Experts of a small language model.
Size: 9 layers, width 512, vocabulary 28930.
Experts: 32 experts in each of 9 layers, 480 SwiGLU neurons an expert, 1 pick a token.
Training: a variant of SOAP for the experts, 1465M tokens, 11178 steps.
Below are experts of layer 5 (counted from 0) of a mixture-of-experts language model. Rows are named router (the router's row for the expert), gate (a neuron's input weights, with its number), up (a neuron's input weights, with its number), down (a neuron's output weights, with its number) and show model dimensions 0-255. Each number is 50 + 15 x the weight over its row's rms, rounded and kept within 0 to 99.
Before each expert's rows: a language model's description of what the expert responds to; "mostly gets" lists some tokens that are sent to it at least half of the time. This comes from a sample of Wikipedia text that the model never trained on.

# expert 14
What it handles: Dashes, colons and field names in infobox lists, such as Coordinates, Born, Website, Phylum, Time zone values.
mostly gets: " Coordinates", " Website", " Phylum", " Binomial", " Clade", " Synonyms"
router:65 59 46 66 31 47 31 41 48 63 69 47 53 47 30 64 43 91 49 47 40 34 56 48 75 43 51 59 22 58 46 23 66 29 56 57 46 53 46 29 43 68 54 52 91 42 45 30 64 58 68 43 50 62 49 43 48 74 61 56 54 65 48 58 80 52 65 53 54 55 38 42 52 40 30 60 52 65 60 84 73 45 49 68 47 49 51 18 25 51 35 46 43 58 63 32 50 57 17 43 59 63 30 41 30 48 42 79 26 53 32 66 56 69 14 64 61 28 56 62 51 18 48 69 57 22 45 63 34 33 41 30 48 42 53 57 36 44 33 26 83 42 49 59 69 35 58 42 41 40 42 25 44 33 44 33 61 36 40 42 59 71 61 44 59 52 25 61 53 43 36 45 39 57 59 63 90 56 45 80 26 60 47 16 61 75 51 46 43 34 39 49 60 59 40 54 50 58 52 40 65 40 46 80 31 46 70 51 50 37 48 60 31 50 66 60 36 23 45 32 55 68 27 70 43 54 57 45 66 45 78 37 48 68 69 34 52 75 55 56 22 47 30 79 56 74 42 68 49 31 46 51 61 51 70 48
gate1:32 41 51 45 47 41 42 41 52 61 40 45 77 69 50 44 40 45 59 41 66 46 74 52 44 45 52 59 58 41 52 64 62 57 32 54 32 36 45 42 30 61 44 14 51 28 50 47 48 52 58 55 91 26 57 44 80 49 44 45 29 38 62 62 35 65 40 46 48 64 65 34 57 72 28 30 57 48 70 46 33 48 64 51 74 45 63 68 54 82 41 72 62 31 72 17 43 33 71 43 60 57 64 47 17 69 24 50 71 44 27 56 48 64 48 53 54 38 79 42 57 27 47 39 70 47 30 49 29 44 42 18 56 47 77 66 67 54 24 21 75 54 62 36 51 26 50 43 46 35 71 43 30 53 49 78 62 53 43 52 59 44 29 40 70 44 65 41 65 45 39 36 48 42 58 60 47 51 39 54 54 36 52 60 60 48 28 52 50 67 49 43 49 18 39 77 64 28 21 40 68 42 63 51 63 66 53 48 42 41 42 45 49 88 47 61 42 44 59 66 55 29 55 27 57 35 25 26 61 55 55 66 74 56 73 50 66 45 71 44 27 46 24 49 22 24 71 09 65 39 32 36 45 47 66 42
up1:56 65 46 47 59 43 57 44 58 30 69 44 43 45 49 35 63 58 72 45 54 58 15 57 49 32 72 46 24 43 57 35 46 25 56 39 61 72 67 74 46 23 56 45 65 64 59 45 55 50 54 58 37 74 60 65 32 69 57 52 72 74 57 18 63 27 28 56 61 71 33 37 63 32 65 41 39 45 53 67 52 55 91 44 55 47 68 49 76 71 78 21 45 80 46 46 56 57 65 59 38 51 53 46 47 50 95 30 34 76 41 69 54 49 31 84 64 62 39 59 20 69 50 52 38 48 56 45 30 41 43 74 23 48 43 52 46 41 47 63 46 26 64 37 46 48 56 34 64 84 47 01 40 42 46 49 55 99 23 56 56 48 53 68 27 57 57 64 54 54 65 46 63 72 50 49 60 54 47 43 40 53 41 60 31 64 72 57 54 55 47 48 46 55 46 66 35 76 48 61 49 65 24 48 43 18 46 51 41 45 39 25 50 20 53 55 63 55 50 00 50 39 51 48 72 60 64 60 66 40 28 58 00 36 22 49 46 35 39 56 39 45 43 24 64 50 36 73 47 69 35 56 25 57 28 64
down1:60 54 59 29 51 50 59 33 64 45 30 63 46 41 65 35 65 42 37 43 44 64 32 62 41 44 52 42 65 53 55 62 64 36 32 47 69 46 44 72 67 68 53 43 49 57 61 69 42 48 31 51 48 49 71 52 43 30 57 19 50 64 41 64 58 43 58 46 31 51 40 33 58 39 69 23 35 62 64 61 76 54 65 59 93 49 38 41 46 47 59 54 68 52 57 29 51 75 54 75 52 54 41 61 71 80 41 48 61 26 41 47 45 79 47 27 57 26 35 60 54 26 65 77 43 61 33 93 19 30 40 57 59 41 52 66 47 38 51 65 33 40 63 49 26 61 49 51 47 53 60 45 39 33 42 78 47 32 68 51 41 82 58 63 50 75 78 53 55 78 62 48 59 34 47 56 46 53 35 58 76 45 49 19 60 37 56 76 22 64 60 73 58 45 79 30 57 38 63 58 62 49 69 44 36 40 54 40 45 27 39 62 63 62 23 70 30 70 37 61 34 56 38 54 36 56 64 80 34 31 54 50 58 46 45 44 39 61 48 31 60 37 71 51 76 42 48 54 65 35 74 38 68 09 43 56
gate2:39 42 38 61 38 67 01 43 59 80 52 34 50 49 52 94 30 54 60 64 40 65 72 53 63 49 48 66 29 42 62 41 45 24 56 34 80 26 49 38 31 91 54 57 34 51 55 44 33 61 53 50 41 53 41 43 72 37 50 42 70 36 49 30 51 57 58 31 45 55 38 47 46 41 72 80 47 41 51 73 75 67 27 76 38 33 72 55 47 59 50 34 22 33 43 59 52 35 49 70 51 53 23 63 57 20 46 39 51 42 37 48 52 65 64 26 58 32 41 52 41 86 49 72 49 57 58 76 50 69 71 19 64 49 57 70 58 49 58 43 56 67 50 59 52 72 35 55 54 40 68 34 48 46 37 48 32 63 39 38 61 37 45 44 45 59 69 20 86 37 81 33 48 30 27 49 39 84 52 38 70 52 53 38 65 54 54 47 43 40 49 45 39 73 68 57 57 43 85 56 63 37 85 79 55 28 30 60 47 68 61 33 52 40 43 52 49 46 37 66 27 77 50 56 33 68 55 48 52 50 32 55 46 25 47 52 70 56 73 44 60 53 90 48 69 56 53 52 54 31 56 66 46 33 67 38
up2:73 34 71 30 59 65 70 28 41 23 50 68 52 55 48 14 54 56 52 67 64 37 36 20 43 54 60 27 75 54 33 61 58 55 39 48 39 63 39 63 44 16 56 37 34 36 39 59 51 50 65 44 35 68 16 51 44 44 48 50 51 54 45 54 86 51 22 51 51 35 68 64 47 30 43 29 79 52 36 52 52 48 48 36 64 56 37 44 81 41 50 40 61 51 76 27 62 34 75 38 42 66 66 51 49 77 52 39 50 66 84 29 55 36 51 41 43 64 56 40 81 48 51 38 46 55 75 54 75 45 24 78 67 38 43 36 31 36 39 59 58 65 49 59 52 27 49 32 55 58 60 81 53 68 46 60 68 28 62 45 32 31 43 42 27 43 47 53 04 45 32 48 43 76 44 51 41 40 29 62 50 62 41 53 49 42 50 52 27 48 26 47 61 40 29 53 44 69 22 51 29 46 06 48 59 93 55 45 64 41 61 71 47 52 37 31 52 47 52 20 62 27 17 41 45 32 50 62 58 81 43 36 55 77 52 50 77 43 08 56 39 59 48 14 16 32 47 63 48 50 56 54 52 46 50 62
down2:37 55 54 36 40 61 30 49 58 39 24 51 59 90 60 23 69 28 58 58 50 51 42 62 46 81 79 46 78 71 45 46 37 41 45 41 50 62 39 54 53 44 49 19 40 42 43 63 54 67 49 39 43 76 55 50 41 73 73 52 47 35 56 61 48 75 60 47 28 35 56 57 42 30 52 34 32 46 35 22 67 61 35 55 67 56 48 83 63 66 53 70 56 48 61 70 90 60 27 48 38 51 75 62 70 24 54 50 60 41 63 41 31 26 64 55 54 10 47 48 47 50 81 48 63 10 32 43 32 31 33 44 26 69 37 40 35 62 59 57 44 52 81 46 29 64 63 81 43 53 40 65 49 46 79 61 57 37 69 60 17 19 75 64 52 84 33 65 33 43 65 57 51 69 33 38 49 57 62 58 38 45 34 57 71 22 51 38 52 45 81 83 34 49 50 65 18 49 27 51 85 37 53 48 13 25 64 36 37 41 17 65 85 62 28 45 31 57 59 31 66 40 53 54 74 55 54 44 31 55 49 27 53 30 37 70 70 63 36 59 65 48 39 36 25 56 41 72 26 43 54 61 36 74 53 55
gate3:75 57 66 38 51 35 47 78 77 53 38 55 49 59 51 50 47 46 56 40 66 54 61 58 34 65 58 60 38 49 23 42 66 33 48 55 61 51 34 26 39 38 56 55 46 45 43 74 48 30 38 80 60 27 88 78 51 56 26 22 56 35 63 47 54 38 42 60 48 45 58 40 51 56 21 44 73 33 45 44 43 99 25 69 56 48 33 38 50 87 57 52 74 54 45 32 36 55 73 69 49 37 19 42 49 60 58 75 42 71 56 69 53 45 45 45 70 56 63 48 69 62 56 52 37 56 61 46 47 55 47 50 17 57 64 50 27 78 74 66 63 57 49 53 42 42 28 77 43 47 67 40 65 63 50 48 68 41 66 62 28 61 54 60 58 50 56 69 54 52 76 42 42 70 36 60 49 40 46 40 53 64 73 44 46 53 54 54 44 71 72 36 52 16 37 45 24 50 50 68 56 25 60 40 38 57 28 57 76 44 55 84 49 39 67 24 35 32 63 56 35 66 46 60 72 60 65 25 37 31 47 33 70 32 49 52 43 21 43 34 62 48 48 36 65 32 54 50 33 71 38 55 58 21 49 41
up3:40 19 44 53 50 82 35 29 45 42 56 46 52 49 43 83 52 64 21 61 47 36 53 71 57 47 52 38 52 56 65 57 73 59 22 39 48 62 57 99 59 57 58 47 63 41 37 37 43 63 43 43 36 82 56 73 41 29 64 62 15 45 49 58 52 74 46 47 12 56 59 30 40 75 60 53 47 34 55 58 49 54 58 45 57 60 48 36 39 42 32 56 49 29 41 61 65 59 28 29 62 53 54 70 52 48 49 45 28 55 79 35 51 60 47 50 57 57 39 63 50 56 73 41 54 58 30 48 62 54 63 87 54 52 53 59 60 47 59 34 58 54 61 35 22 57 58 15 67 53 36 28 67 44 59 52 62 29 38 38 49 39 37 43 33 36 35 84 27 37 47 61 27 45 48 49 51 27 42 46 54 36 41 55 73 49 33 48 61 46 42 40 40 37 57 64 51 45 59 60 68 81 51 56 81 26 65 61 15 42 49 33 61 49 49 76 46 49 32 73 51 42 43 55 75 41 49 45 55 51 41 35 24 68 52 55 63 71 48 66 54 55 73 66 47 40 53 31 58 53 59 56 41 73 65 65
down3:55 61 72 43 33 66 30 43 56 58 46 52 35 65 52 61 53 56 53 35 51 40 49 69 56 43 58 45 52 53 49 57 75 38 26 29 46 67 33 63 49 73 47 43 39 34 13 35 62 17 56 27 41 48 37 42 33 60 43 50 36 60 70 51 39 69 70 33 51 48 49 48 51 57 54 39 67 30 34 74 48 40 49 64 57 71 22 55 60 58 51 38 52 52 52 40 41 52 30 46 67 52 23 51 31 57 29 46 45 73 25 45 25 40 41 41 77 41 61 45 18 60 47 49 16 40 53 19 65 66 83 70 55 63 44 42 48 46 51 53 67 37 36 47 35 55 36 55 35 55 36 17 83 47 63 49 36 37 25 16 75 42 62 66 52 42 60 47 48 63 36 52 61 47 61 56 45 35 53 50 25 55 45 31 68 54 55 55 42 40 25 74 59 32 47 59 53 46 77 60 73 51 50 64 66 77 62 55 46 47 78 34 37 42 56 41 42 34 26 45 13 35 64 83 60 44 60 25 48 46 61 64 53 42 84 40 49 46 59 41 21 42 55 57 59 29 46 78 75 42 29 58 39 65 70 62
gate4:45 56 70 46 26 55 41 48 54 33 54 45 73 63 62 49 59 43 53 39 52 40 32 51 46 50 64 49 82 49 74 47 44 43 81 24 77 37 35 28 59 72 58 40 17 63 53 61 45 32 54 62 62 53 63 34 31 50 65 44 64 73 61 46 53 52 69 02 55 59 46 44 60 39 42 47 59 42 64 57 57 55 52 39 31 68 95 48 55 23 49 43 69 41 41 56 35 61 43 52 35 43 67 36 52 38 44 59 43 51 52 73 43 56 64 57 63 60 92 62 41 68 59 67 18 46 37 34 43 28 58 49 47 53 46 78 51 30 63 65 58 36 26 54 51 34 50 45 51 31 51 24 54 41 51 71 31 62 11 35 92 43 61 56 52 24 65 63 54 56 67 42 48 46 34 64 54 70 23 28 66 50 50 39 51 71 49 35 38 64 51 47 63 45 52 49 61 40 45 29 53 50 35 28 54 16 33 48 35 62 48 31 34 30 52 76 48 82 10 44 54 68 56 37 34 44 61 53 19 29 64 42 51 44 53 48 45 33 40 54 41 50 41 63 21 93 39 49 53 40 39 47 42 47 53 44
up4:53 39 20 61 72 37 58 65 68 50 35 65 36 50 44 63 65 49 15 54 35 68 68 56 69 50 46 61 49 50 33 48 46 53 51 60 65 55 45 60 60 50 44 52 79 58 44 45 47 73 28 85 52 24 49 67 79 37 52 72 41 46 28 75 66 46 46 67 48 09 38 85 50 68 62 38 56 56 42 49 47 50 20 21 56 14 28 41 43 63 33 37 33 75 55 45 53 42 52 17 47 48 47 67 43 55 50 63 59 57 55 74 66 30 36 31 42 51 50 38 21 47 56 16 62 26 78 58 61 45 41 36 40 47 47 47 52 63 31 43 31 46 59 45 56 68 50 52 48 68 50 49 55 33 61 73 58 25 26 87 47 22 46 62 63 58 36 54 31 50 51 75 50 52 51 37 60 38 65 72 47 70 35 68 48 41 51 59 51 43 44 65 53 64 58 55 42 50 29 72 37 66 39 60 43 43 79 59 23 38 49 54 61 64 38 36 33 14 64 29 34 62 56 55 35 54 43 40 54 39 42 39 57 52 74 65 19 76 39 62 58 61 66 44 72 29 49 41 49 34 54 96 43 77 42 47
down4:55 53 60 53 45 58 56 71 37 49 62 41 61 54 55 44 38 52 46 69 41 73 53 40 51 44 69 55 45 39 63 47 43 68 37 48 37 44 25 62 44 49 29 56 42 52 67 31 53 50 64 62 41 79 54 28 36 59 49 38 60 52 67 41 49 60 19 31 29 58 26 55 39 55 20 61 36 33 55 49 48 38 57 23 44 46 38 35 80 29 70 84 43 47 65 58 12 76 50 35 70 12 69 41 64 48 33 38 56 39 22 49 36 40 63 44 35 67 60 55 42 40 36 59 45 45 17 61 44 33 34 36 51 75 52 74 38 77 47 61 62 50 59 50 60 51 75 70 54 74 40 64 33 45 77 58 49 50 53 52 36 50 70 69 99 39 49 39 34 41 47 44 42 45 45 64 80 47 50 46 42 57 44 69 76 43 68 78 28 47 39 68 78 69 87 64 32 57 62 63 45 28 65 43 18 56 53 54 49 45 62 60 66 67 41 59 27 60 75 41 19 74 60 35 75 58 59 57 21 72 64 60 71 70 58 11 56 50 52 30 54 50 61 46 61 67 59 68 46 39 31 42 56 51 74 79
gate5:79 64 41 55 47 56 52 37 27 43 57 40 60 43 40 18 60 58 67 56 34 54 39 55 26 53 58 46 40 63 55 39 63 36 39 84 29 43 67 48 36 54 42 50 50 70 39 49 35 42 72 52 61 55 50 61 58 85 17 62 36 70 65 56 40 53 51 19 59 66 32 81 48 56 52 43 50 39 22 44 51 51 51 41 32 44 66 30 36 35 56 52 46 54 33 36 74 38 39 26 29 74 70 57 63 79 69 45 80 55 56 63 46 48 66 46 38 56 50 65 24 57 43 67 49 59 65 63 67 66 47 52 79 54 57 31 72 73 52 50 29 58 41 56 41 69 32 43 49 82 64 47 45 74 33 74 76 52 71 59 10 55 42 39 16 40 41 22 45 46 48 60 53 57 59 51 69 42 64 50 13 47 39 76 50 53 68 42 34 32 68 48 59 50 59 53 34 26 21 39 78 61 46 43 53 70 22 48 25 58 59 52 53 71 69 76 40 75 39 56 39 62 33 62 59 56 61 52 43 47 38 59 56 50 39 56 59 32 42 66 56 58 46 57 42 51 31 52 59 55 68 46 57 49 26 48
up5:53 88 27 47 46 47 35 37 60 41 55 35 81 36 42 44 48 64 22 47 34 21 47 47 33 40 67 65 46 53 50 39 64 43 68 61 76 49 46 67 60 56 54 42 62 87 83 44 16 49 44 28 50 50 75 34 57 49 29 55 45 74 62 39 69 48 57 50 44 63 49 74 42 39 60 40 09 56 48 38 63 34 47 67 45 58 49 33 53 81 74 53 58 69 34 67 64 58 48 90 28 60 75 40 43 40 43 48 49 45 49 66 42 44 42 53 19 40 62 58 21 62 48 39 55 74 55 45 42 77 50 50 48 39 67 53 38 55 37 58 65 41 32 67 73 53 38 32 43 65 55 40 30 54 42 59 47 61 47 57 50 40 71 36 36 52 61 41 48 37 40 59 68 89 54 39 51 59 77 35 32 52 25 48 78 68 45 56 25 38 58 17 73 47 64 55 25 59 19 64 55 51 39 44 29 46 32 24 54 46 67 39 58 53 45 76 53 61 75 53 13 50 45 57 41 62 56 58 46 65 49 62 46 43 58 42 55 74 55 59 46 39 49 41 17 37 69 49 34 28 31 65 56 43 25 20
down5:45 27 42 55 49 56 43 50 31 44 73 58 46 40 41 50 63 58 89 48 42 49 45 54 28 47 57 52 48 45 52 31 67 69 56 51 57 68 39 43 48 56 14 26 52 62 69 74 45 09 43 70 82 56 57 55 70 55 41 60 36 54 67 65 47 43 62 39 42 50 65 38 93 27 46 47 51 48 61 35 32 62 42 33 57 00 56 44 61 43 63 51 57 52 15 59 54 38 68 47 47 39 39 52 26 52 53 35 50 43 39 51 34 72 32 44 60 38 75 76 42 33 52 71 51 44 37 26 62 58 52 39 55 45 57 40 56 57 79 15 38 62 37 23 18 64 50 61 35 70 61 46 43 21 27 51 38 47 79 51 66 46 67 52 21 70 43 53 66 33 41 54 46 19 41 30 40 35 27 44 35 41 70 47 13 53 46 59 33 35 41 51 35 50 24 57 24 32 42 56 36 56 53 38 54 59 58 48 27 64 51 71 51 33 53 40 36 50 49 68 37 27 38 53 62 47 78 55 40 66 51 56 49 40 56 52 36 34 69 29 31 23 18 40 45 68 60 49 53 54 34 65 39 56 47 47
gate6:61 52 44 59 49 63 60 38 49 63 45 47 54 60 51 67 38 43 32 57 41 50 53 55 40 52 32 44 75 59 29 67 48 64 43 57 51 54 43 51 32 45 48 63 59 57 38 85 37 77 20 39 48 31 67 37 82 58 22 12 42 66 53 28 54 00 61 77 85 38 83 66 42 27 52 60 24 42 46 49 24 55 44 38 49 58 31 60 61 50 35 41 58 53 60 58 70 39 52 41 15 52 50 54 61 84 35 62 37 34 38 57 42 54 45 72 66 80 64 41 48 53 31 58 41 71 73 51 83 39 55 29 19 24 53 40 55 49 65 70 63 51 44 59 54 43 42 39 60 60 50 10 28 44 51 60 74 21 70 37 39 35 54 48 71 16 46 57 41 28 80 68 55 43 44 69 41 40 74 48 84 50 75 48 35 53 38 44 33 60 52 36 41 66 39 47 64 72 47 84 45 53 52 56 58 69 21 45 38 54 52 70 51 41 64 61 37 61 30 44 41 61 54 33 73 52 49 46 48 92 66 70 80 35 65 47 55 46 62 52 36 46 32 27 73 73 43 21 39 48 95 30 44 50 71 32
up6:50 47 62 39 32 60 31 66 54 48 45 40 48 55 48 77 53 49 43 27 74 64 61 60 46 63 51 49 50 61 65 42 68 77 63 53 79 45 26 60 45 72 44 39 47 29 62 76 37 53 57 54 65 62 57 70 45 26 11 60 45 49 68 66 50 44 56 50 65 41 28 36 36 35 63 48 49 57 38 52 46 59 57 61 62 82 69 49 63 30 48 32 57 42 35 68 52 56 38 26 65 62 49 50 38 64 32 40 65 69 47 61 53 60 54 40 40 87 24 50 50 28 27 77 57 70 37 23 25 58 43 26 27 47 40 53 66 71 33 66 53 37 52 69 62 43 54 65 52 76 55 24 54 44 59 49 62 58 35 59 78 51 57 42 54 47 45 50 40 35 38 64 53 72 61 55 56 52 61 75 68 35 13 29 70 74 65 64 24 80 59 62 53 57 46 77 62 54 68 53 43 68 49 63 57 52 58 59 27 68 42 29 44 55 64 44 51 47 50 46 32 72 46 43 65 54 43 65 34 36 96 69 22 47 76 46 42 53 60 46 28 64 58 64 61 41 37 32 47 33 53 46 50 47 57 67
down6:57 51 59 48 25 47 25 47 28 28 46 45 44 66 29 53 47 13 74 30 59 30 60 58 33 55 46 56 63 44 26 30 27 51 53 69 63 60 60 35 55 31 36 34 57 57 75 28 62 52 24 40 51 27 37 30 62 39 41 36 28 44 64 50 30 60 17 45 28 38 67 49 57 59 44 36 38 55 42 44 33 57 62 46 43 53 20 60 51 45 96 27 53 75 71 64 49 68 53 32 45 36 64 38 36 66 76 71 53 64 59 51 51 70 29 51 76 39 51 37 49 72 63 33 63 28 63 44 55 55 46 33 28 57 49 53 31 42 78 69 52 40 54 27 48 53 58 42 53 47 02 43 51 13 48 57 46 40 40 58 63 39 41 39 48 45 78 60 41 60 56 49 47 59 59 31 51 61 78 51 30 59 55 45 45 59 32 42 39 51 52 54 51 77 66 45 48 49 61 29 72 29 24 61 48 56 66 76 43 56 35 21 54 84 61 73 42 53 51 87 59 50 48 44 78 72 53 44 61 60 60 45 60 44 50 27 38 41 57 57 25 29 67 34 27 17 34 56 43 47 91 34 38 49 65 14
gate7:61 31 37 13 53 36 71 17 24 42 30 36 63 37 47 26 57 44 32 48 57 65 54 52 20 48 59 50 48 29 53 47 41 55 37 76 53 64 75 72 26 63 35 36 66 32 59 57 46 57 41 49 52 62 66 65 46 26 66 65 65 50 58 50 46 34 26 66 73 33 36 55 62 22 21 58 32 32 17 39 53 70 62 54 52 43 49 44 77 56 60 26 34 66 65 31 53 42 52 70 72 68 60 59 67 52 65 35 69 51 72 52 56 77 52 51 58 46 43 59 87 56 64 60 62 53 50 37 52 51 62 31 65 49 36 28 58 68 42 45 42 36 34 54 47 53 40 61 71 63 43 27 24 58 20 35 49 45 52 50 24 56 63 61 54 62 65 58 71 17 40 32 34 55 72 44 65 27 53 45 74 59 34 56 10 58 51 61 56 79 23 49 41 72 46 29 34 27 19 52 45 42 37 61 57 52 59 54 35 53 30 50 50 82 52 59 49 19 42 44 57 72 60 45 83 25 57 51 65 67 33 59 59 45 60 43 44 79 45 54 43 51 42 41 50 44 56 42 48 60 75 54 50 23 41 58
up7:68 92 54 50 23 34 41 33 42 55 46 41 85 44 57 57 71 51 42 42 59 57 69 54 33 31 40 48 32 32 69 47 37 35 37 77 67 71 37 33 28 68 50 45 58 41 45 54 48 55 62 35 46 18 46 54 43 48 83 62 46 70 52 59 58 67 49 37 46 50 38 59 40 55 41 35 36 43 25 67 55 44 65 48 46 46 22 76 54 67 43 34 33 71 61 56 57 74 56 50 60 45 32 35 57 26 45 53 43 53 41 66 46 66 50 08 38 48 46 58 54 48 50 51 34 38 25 49 58 46 47 39 57 51 17 41 37 62 32 50 65 34 48 23 66 38 50 55 50 31 32 59 43 45 48 60 46 41 62 51 52 73 58 34 78 62 67 58 74 60 20 31 60 31 46 49 69 36 69 46 41 59 42 62 41 74 68 59 44 39 27 28 35 32 42 59 34 58 48 63 30 22 72 25 49 35 52 41 54 75 51 49 55 55 37 61 39 58 47 47 23 70 44 51 69 58 86 46 34 75 47 69 39 46 42 63 64 46 45 52 54 55 37 58 37 54 53 57 38 67 34 29 32 44 47 44
down7:45 50 41 45 44 33 29 54 50 57 44 45 37 41 56 39 54 55 47 36 41 45 41 53 47 66 44 34 56 79 38 52 60 57 40 75 54 45 38 66 33 66 49 35 45 50 50 50 30 54 67 56 48 36 53 33 48 16 46 55 42 43 23 64 22 80 44 45 55 66 49 50 74 77 39 48 47 28 41 27 39 45 36 57 43 57 68 63 30 53 31 63 57 48 25 48 28 58 45 48 88 59 53 57 62 53 62 51 69 34 25 30 46 59 36 33 66 53 58 33 54 65 49 63 38 43 41 44 38 66 81 45 73 33 63 49 38 63 41 33 70 36 50 78 83 68 23 20 61 48 72 19 56 35 48 56 44 42 52 32 44 69 48 69 74 70 43 61 65 39 69 46 45 25 36 59 59 54 41 34 56 37 41 27 69 44 84 46 26 64 48 39 52 46 59 33 58 45 45 64 49 59 27 70 35 72 41 69 48 46 50 43 25 87 49 34 63 57 45 64 30 55 50 76 66 37 63 43 56 51 36 39 47 45 63 36 50 50 53 50 51 40 38 71 41 56 38 44 52 42 65 37 39 59 47 78
gate8:34 66 64 47 50 36 27 13 48 37 55 66 26 53 52 68 66 37 54 56 53 57 61 49 70 63 40 56 36 45 12 41 69 42 41 53 30 49 51 48 30 49 50 91 49 53 31 16 50 57 55 65 44 59 50 44 63 50 50 58 48 39 37 33 57 30 64 58 36 71 42 47 35 72 46 25 66 62 70 64 35 38 29 48 53 53 48 64 45 99 32 45 35 53 35 40 47 23 65 19 60 23 44 58 66 55 41 56 66 01 23 62 60 60 48 31 31 40 19 54 72 59 69 26 48 56 49 55 46 38 49 35 63 61 80 43 30 59 37 31 35 54 77 71 61 56 58 60 63 59 59 54 71 85 54 37 37 74 49 62 40 64 20 65 60 49 62 17 67 65 66 53 38 58 31 48 37 28 35 47 58 72 58 26 72 46 62 46 30 24 42 46 31 54 61 32 77 31 65 36 64 27 38 39 49 75 76 36 65 65 04 59 38 64 19 44 54 33 61 77 29 54 42 53 59 34 75 51 40 54 31 51 53 43 77 77 63 47 78 47 60 62 52 40 52 55 50 66 48 30 60 80 47 52 68 42
up8:54 51 52 44 49 70 44 70 16 53 60 56 68 46 52 27 42 71 50 52 46 52 46 30 47 56 51 37 70 68 50 50 26 47 35 65 61 41 54 51 60 43 53 13 68 53 74 74 48 82 83 21 46 41 69 42 38 53 54 44 45 59 41 58 36 32 66 44 32 49 71 46 54 32 39 46 33 37 66 28 42 73 84 45 56 20 76 57 47 34 65 54 49 47 63 54 64 49 25 58 65 57 57 30 46 47 46 54 43 55 76 60 50 73 44 72 58 48 60 66 76 61 38 41 60 46 47 54 64 15 39 51 62 52 27 61 53 65 65 44 73 60 37 62 43 53 59 29 32 54 24 59 04 30 44 76 56 41 35 39 67 31 54 26 58 43 77 56 33 79 47 58 27 49 33 43 46 79 28 52 23 56 55 60 39 49 43 39 70 66 71 71 64 50 39 47 61 48 22 34 35 79 46 44 45 40 41 38 44 24 79 41 42 58 37 61 42 71 63 00 37 48 79 35 43 30 33 60 36 78 77 35 21 67 56 62 55 32 51 77 29 33 41 52 54 54 45 60 61 55 16 39 54 29 33 65
down8:51 61 37 37 64 18 50 54 35 54 60 54 61 46 41 53 39 77 49 27 55 49 36 53 29 38 36 54 49 75 56 52 50 53 46 71 54 83 34 47 44 15 24 25 32 47 78 66 38 56 37 37 62 74 52 64 37 28 56 48 69 61 42 48 67 45 51 50 73 41 63 60 55 72 48 34 41 43 64 67 76 56 44 62 39 51 54 54 44 55 73 18 47 52 67 43 44 38 53 58 57 58 28 35 69 50 53 54 65 36 45 66 36 27 56 43 49 38 66 70 39 71 59 62 43 60 57 44 58 32 48 40 37 49 66 50 56 48 53 56 78 33 33 35 57 36 43 39 49 52 61 77 48 42 73 58 51 33 46 47 61 21 64 62 58 23 55 43 48 60 25 34 22 84 17 75 73 52 27 39 56 45 56 53 59 44 29 37 80 37 70 55 52 43 48 63 49 56 37 34 43 66 59 43 41 43 37 44 60 57 54 53 35 27 85 48 44 31 52 29 56 50 49 57 46 13 35 09 04 61 41 53 40 38 35 56 75 46 45 48 49 55 55 31 39 26 39 60 54 63 31 65 55 35 32 53
gate9:31 55 34 49 37 58 72 52 51 59 50 34 49 41 55 51 54 56 58 44 50 62 54 57 30 42 67 40 63 63 87 64 40 32 24 38 46 23 61 42 63 70 44 52 57 40 35 23 37 36 63 49 52 40 47 35 32 40 86 54 49 48 40 55 21 54 34 37 57 24 60 63 45 59 55 28 50 57 45 59 22 48 33 66 69 70 40 59 48 31 69 44 29 57 64 33 54 60 52 40 63 54 72 68 53 52 34 28 51 38 69 63 47 67 46 42 53 36 40 64 63 44 64 57 37 65 52 61 56 40 68 44 72 57 39 28 54 03 56 42 59 46 52 30 42 47 74 24 56 53 45 48 68 34 49 61 17 42 13 60 63 53 52 43 60 61 55 33 65 56 50 43 43 39 59 64 74 62 51 57 42 39 60 35 61 64 65 54 43 44 40 56 69 47 66 77 46 55 49 45 82 30 62 20 57 77 73 48 51 62 46 54 45 47 57 42 47 64 43 58 64 20 51 47 52 37 74 46 38 72 61 65 45 63 71 58 45 54 32 30 61 77 71 59 35 45 75 66 29 63 65 53 14 55 72 23
up9:47 62 68 69 33 58 53 34 25 50 50 57 58 56 44 31 50 46 60 56 65 43 44 63 48 47 22 75 64 39 77 47 45 45 67 27 69 55 08 47 30 62 45 23 80 34 51 47 56 47 59 49 36 61 31 70 50 45 65 67 56 48 54 79 44 47 45 63 49 56 28 50 79 42 47 55 42 60 56 47 39 54 57 50 25 40 70 38 41 31 67 47 47 58 58 51 62 46 53 93 31 69 48 52 66 49 60 73 36 70 53 55 44 45 43 94 95 55 46 52 68 18 25 58 60 55 45 54 32 74 49 40 42 51 91 52 41 56 70 40 74 38 53 51 39 18 32 17 38 65 66 62 48 40 62 29 49 80 28 50 33 69 41 66 52 30 72 35 24 57 41 53 34 51 50 70 36 64 52 38 41 46 78 29 47 36 50 40 62 69 70 51 37 46 64 43 49 92 56 59 15 59 31 69 52 74 36 49 67 48 22 39 57 54 14 26 52 65 55 37 36 74 59 28 64 52 56 98 42 76 36 59 50 72 49 66 69 60 39 64 55 52 35 55 52 28 46 52 60 27 73 52 46 63 61 65
down9:67 32 53 30 56 28 74 53 68 54 25 57 51 48 54 78 68 37 28 53 72 62 46 64 41 59 67 45 53 55 31 52 51 87 55 55 54 60 72 70 68 85 55 63 44 55 49 74 51 49 50 54 40 68 52 72 45 36 53 54 70 58 49 30 75 38 27 52 45 44 35 72 67 49 43 40 58 45 32 50 51 53 50 35 45 56 65 18 02 45 40 45 73 75 71 60 48 40 41 41 74 82 40 76 40 53 45 65 22 70 36 69 74 37 39 29 47 48 66 45 55 54 46 59 64 60 43 73 48 79 38 48 49 48 74 76 52 65 27 48 37 65 48 37 57 59 40 46 37 47 59 33 50 54 46 42 61 30 57 50 54 65 63 28 40 31 66 71 51 63 39 45 54 56 43 45 44 42 38 60 57 40 67 59 24 83 19 49 33 63 60 28 56 62 25 43 36 44 48 51 40 48 35 70 48 99 55 52 44 37 23 44 66 58 44 89 64 48 47 47 25 24 54 48 31 57 50 49 49 58 57 78 59 39 57 37 38 35 59 49 54 58 46 57 49 48 41 59 43 43 54 47 28 58 50 48